Below are experts of layer 3 (counted from 0) of a mixture-of-experts language model. Rows are named router (the router's row for the expert) and show model dimensions 640-671. Each number is 500 + 40 x the weight over its row's rms, rounded and kept within 0 to 999. Numbers have three digits each.
Before each expert's rows: "comes after" lists some tokens at least twice as common just before its tokens as in all text. This comes from a sample of Wikipedia text that the model never trained on. Tokens count by the router's weight.

# expert 18
comes after: " to", " was", " he", " is", " and", " were"
router:482428487470523519483491524445522456489530508518560501522524537460438502488497504435409517486479

# expert 7
comes after: " |", " –", "|", ";", ",", " 7"
router:546518410474432472377579558447559482507487519540476451519528494522473473459456537520476423435429

# expert 5
comes after: "\n", "-", " (", " \"", "/", "=="
router:418523516543540491460517555548465502466450358524558461555568521544498488475486528505494422437478

# expert 12
comes after: " |", "|", " a", " the", " S", ":"
router:416547468563507527418558537473510502534449405527482442518528508463505529475572541522476455499453

# expert 6
comes after: "\n", " ", ")", "o", "\"", " 1"
router:454459490402477473524499516474556464480486437566495462549490505433443521524506576444462477471465

# expert 19
comes after: " the", " The", " a", " his", " one", "The"
router:465460464434486496448597495499564547584458455484591476528544565541510461504527548534485544466449

# expert 10
comes after: "\n", " |", ".", " =", "==", " =="
router:521530527429430509455558536406464478496577468488535459502498477504480423454492592485532493487539

# expert 3
comes after: " of", " the", " and", " by", " American", " for"
router:486493453447558514494555506488550469533450464512483422536567512451516466535498561469477554444502

# expert 16
comes after: " of", " in", " the", " for", " to", " with"
router:512444475556459479461588560502498474521497443587495510490482517485519439452564513455551450461527